{
  "num_hidden_layers": 13,
  "hidden_size": 320,
  "n_experts": 16,
  "experts_per_token": 4,
  "d_expert": 192,
  "d_shared_expert": 0,
  "hidden_act": "geglu",
  "moe_layers": [0, 1, 2, 3, 4, 5, 6, 7, 8, 9, 10, 11, 12],
  "router_score": "softmax",
  "normalize_top_k": false,
  "routed_scale": 1.0,
  "balance_loss": 0.00621,
  "balance_bias": false,
  "init_std_router": 0.0186,
  "lr_router": 0.000986,
  "vocab_size": 16384,
  "norm": "rmsnorm",
  "norm_eps": 1e-05,
  "tie_word_embeddings": true,
  "optimizer": "adamw",
  "learning_rate": 0.0011,
  "beta1": 0.95,
  "beta2": 0.99,
  "max_grad_norm": 0.5,
  "batch_tokens": 32768,
  "max_seq_len": 1024,
  "train_tokens": 288200000,
  "max_steps": 8796,
  "dataset": "wikipedia_en"
}
Below are experts of layer 2 (counted from 0) of a mixture-of-experts language model. Rows are named router (the router's row for the expert) and show model dimensions 256-319. Each number is 128 + 32 x the weight over its row's rms, rounded and kept within 0 to 255. Numbers have three digits each.
After each expert's rows: "mostly gets" lists some tokens that are sent to it at least half of the time. This comes from a sample of Wikipedia text that the model never trained on.

# expert 13
router:154084154145149120085098089057076089056098181134139175088106101091161100203090118177124112117096134103150116224120129183178098141161086140087144117186125115138100112091128123117124169138147125
mostly gets: " $", " States", " US", "°N", " century", " than"

# expert 14
router:102125107134176118130096028150100094091112150127147177143158142063131141120100124095154089094108113081100122111166094090123101150196198152083130149159129169112061154078117135110160128106141128
mostly gets: "′", " ft", "ler", "73", "85", "88"

# expert 2
router:134103080155101116160181192139131133152142119082119137136133070088092114089104116180103152122128192157117134158088177159116087100134155138081096120134111112154132105132118137170177173103122174
mostly gets: "B", "′", " l", "G", " n", " Bl"

# expert 12
router:126095086093081167124070090178142107171110155172159164138097190198132096169132144134099158127163114108102153108094044099102138125111119064138172173097181112144156173128120166102086086142112166
mostly gets: "%", " who", " while", " including", " where", " located"

# expert 0
router:090100123108174172099122108080174119121132122202167108170089123179161114144124142089149195180081153175146167162116118113143143144086108118156109147071145136148169135153196103153101098119126174
mostly gets: " been", " one", " This", " into", " several", " part"

# expert 3
router:163209140086201119094113152140220080154094147116179141128134091137167151109172167135138123133121173173150144105169147155144070137077090135142113123144113168075147112156148161187133119122171113
mostly gets: "born", " born", " up", " March", " May", " October"

# expert 5
router:185157108070149146164116118167137132182140142096129135148146101123093074145081111095116094150114142102070114078175111049114073053170191154095146138116152143156089094125139070160122162131157129
mostly gets: " Location", "if", " This", " It", "\".", ";\n"

# expert 1
router:160164130139067109088097148150148122196117068078160107079168129082084179128166116078208141112166091101111134118167159139121116147155119093134130089122063111124194109082103168112119148139121058
mostly gets: "|", " National", " United", " de", " County", " re"

# expert 10
router:123148144154093190156146157220142143131136074121138070149136072173125143093161095082141132185108110108101061071120131112087104112141119154182090142150126034123101161150097076167097134148097117
mostly gets: " St", " K", " W", " Ch", " G", "30"

# expert 4
router:140151138040141111098172130169117159141183146163088163112148070080199147100194140126128120118111141210138148127133137169150106182149077166082162054078115141107090129206131093139160148120155131
mostly gets: " New", " the", "The", " US", " British", " USA"

# expert 11
router:085142141093083113126146116172130070172144134089078103155096124157161085144113160098060114110197144128131142063151128186120151131113142105124172119153139166119141103153125154088138110173105091
mostly gets: ".\n\n", "==", "===", "==\n", " career", "==\n\n"

# expert 15
router:087137162151104130081114137095070174101104102122075129154161211147125131161101110180104095142110088112157096152105079037118149147121149116151075154147094142123182139070100159116144104167171135
mostly gets: "94", "q", "86", "ler", "82", "84"

# expert 8
router:096143162160079079160115131093101185082133087152106111073128200123140150110120110187122120089157082108105133088138114086077155144086085084145133107131128089174110168142077154110128089139126107
mostly gets: ".S", " York", "12", " Florida", " Angeles", " California"

# expert 9
router:121178144137110191174147145110161111183101121105192138105152117163116119151129073154107123119102115134172143139106107155149140099116099157152090121100134118158115082136147104084133161162178123
mostly gets: " as", " been", " not", " to", " or", "The"

# expert 6
router:163088133168181072163133092052078113032148134147097090105112120140083146114138171143169173110141149123168146192130099199149194115156125111156153145148148165082127091091157115067112118093100148
mostly gets: " off", "ust", " role", " life", " man", " north"

# expert 7
router:146092152101112085139161199144139172144147169173094163175106125110111109098110117116059071143137128149160122113082181174175127119095130108105112110111114121127128164144118124167183120145112125
mostly gets: " \"", "/", "–", " t", " v", "L"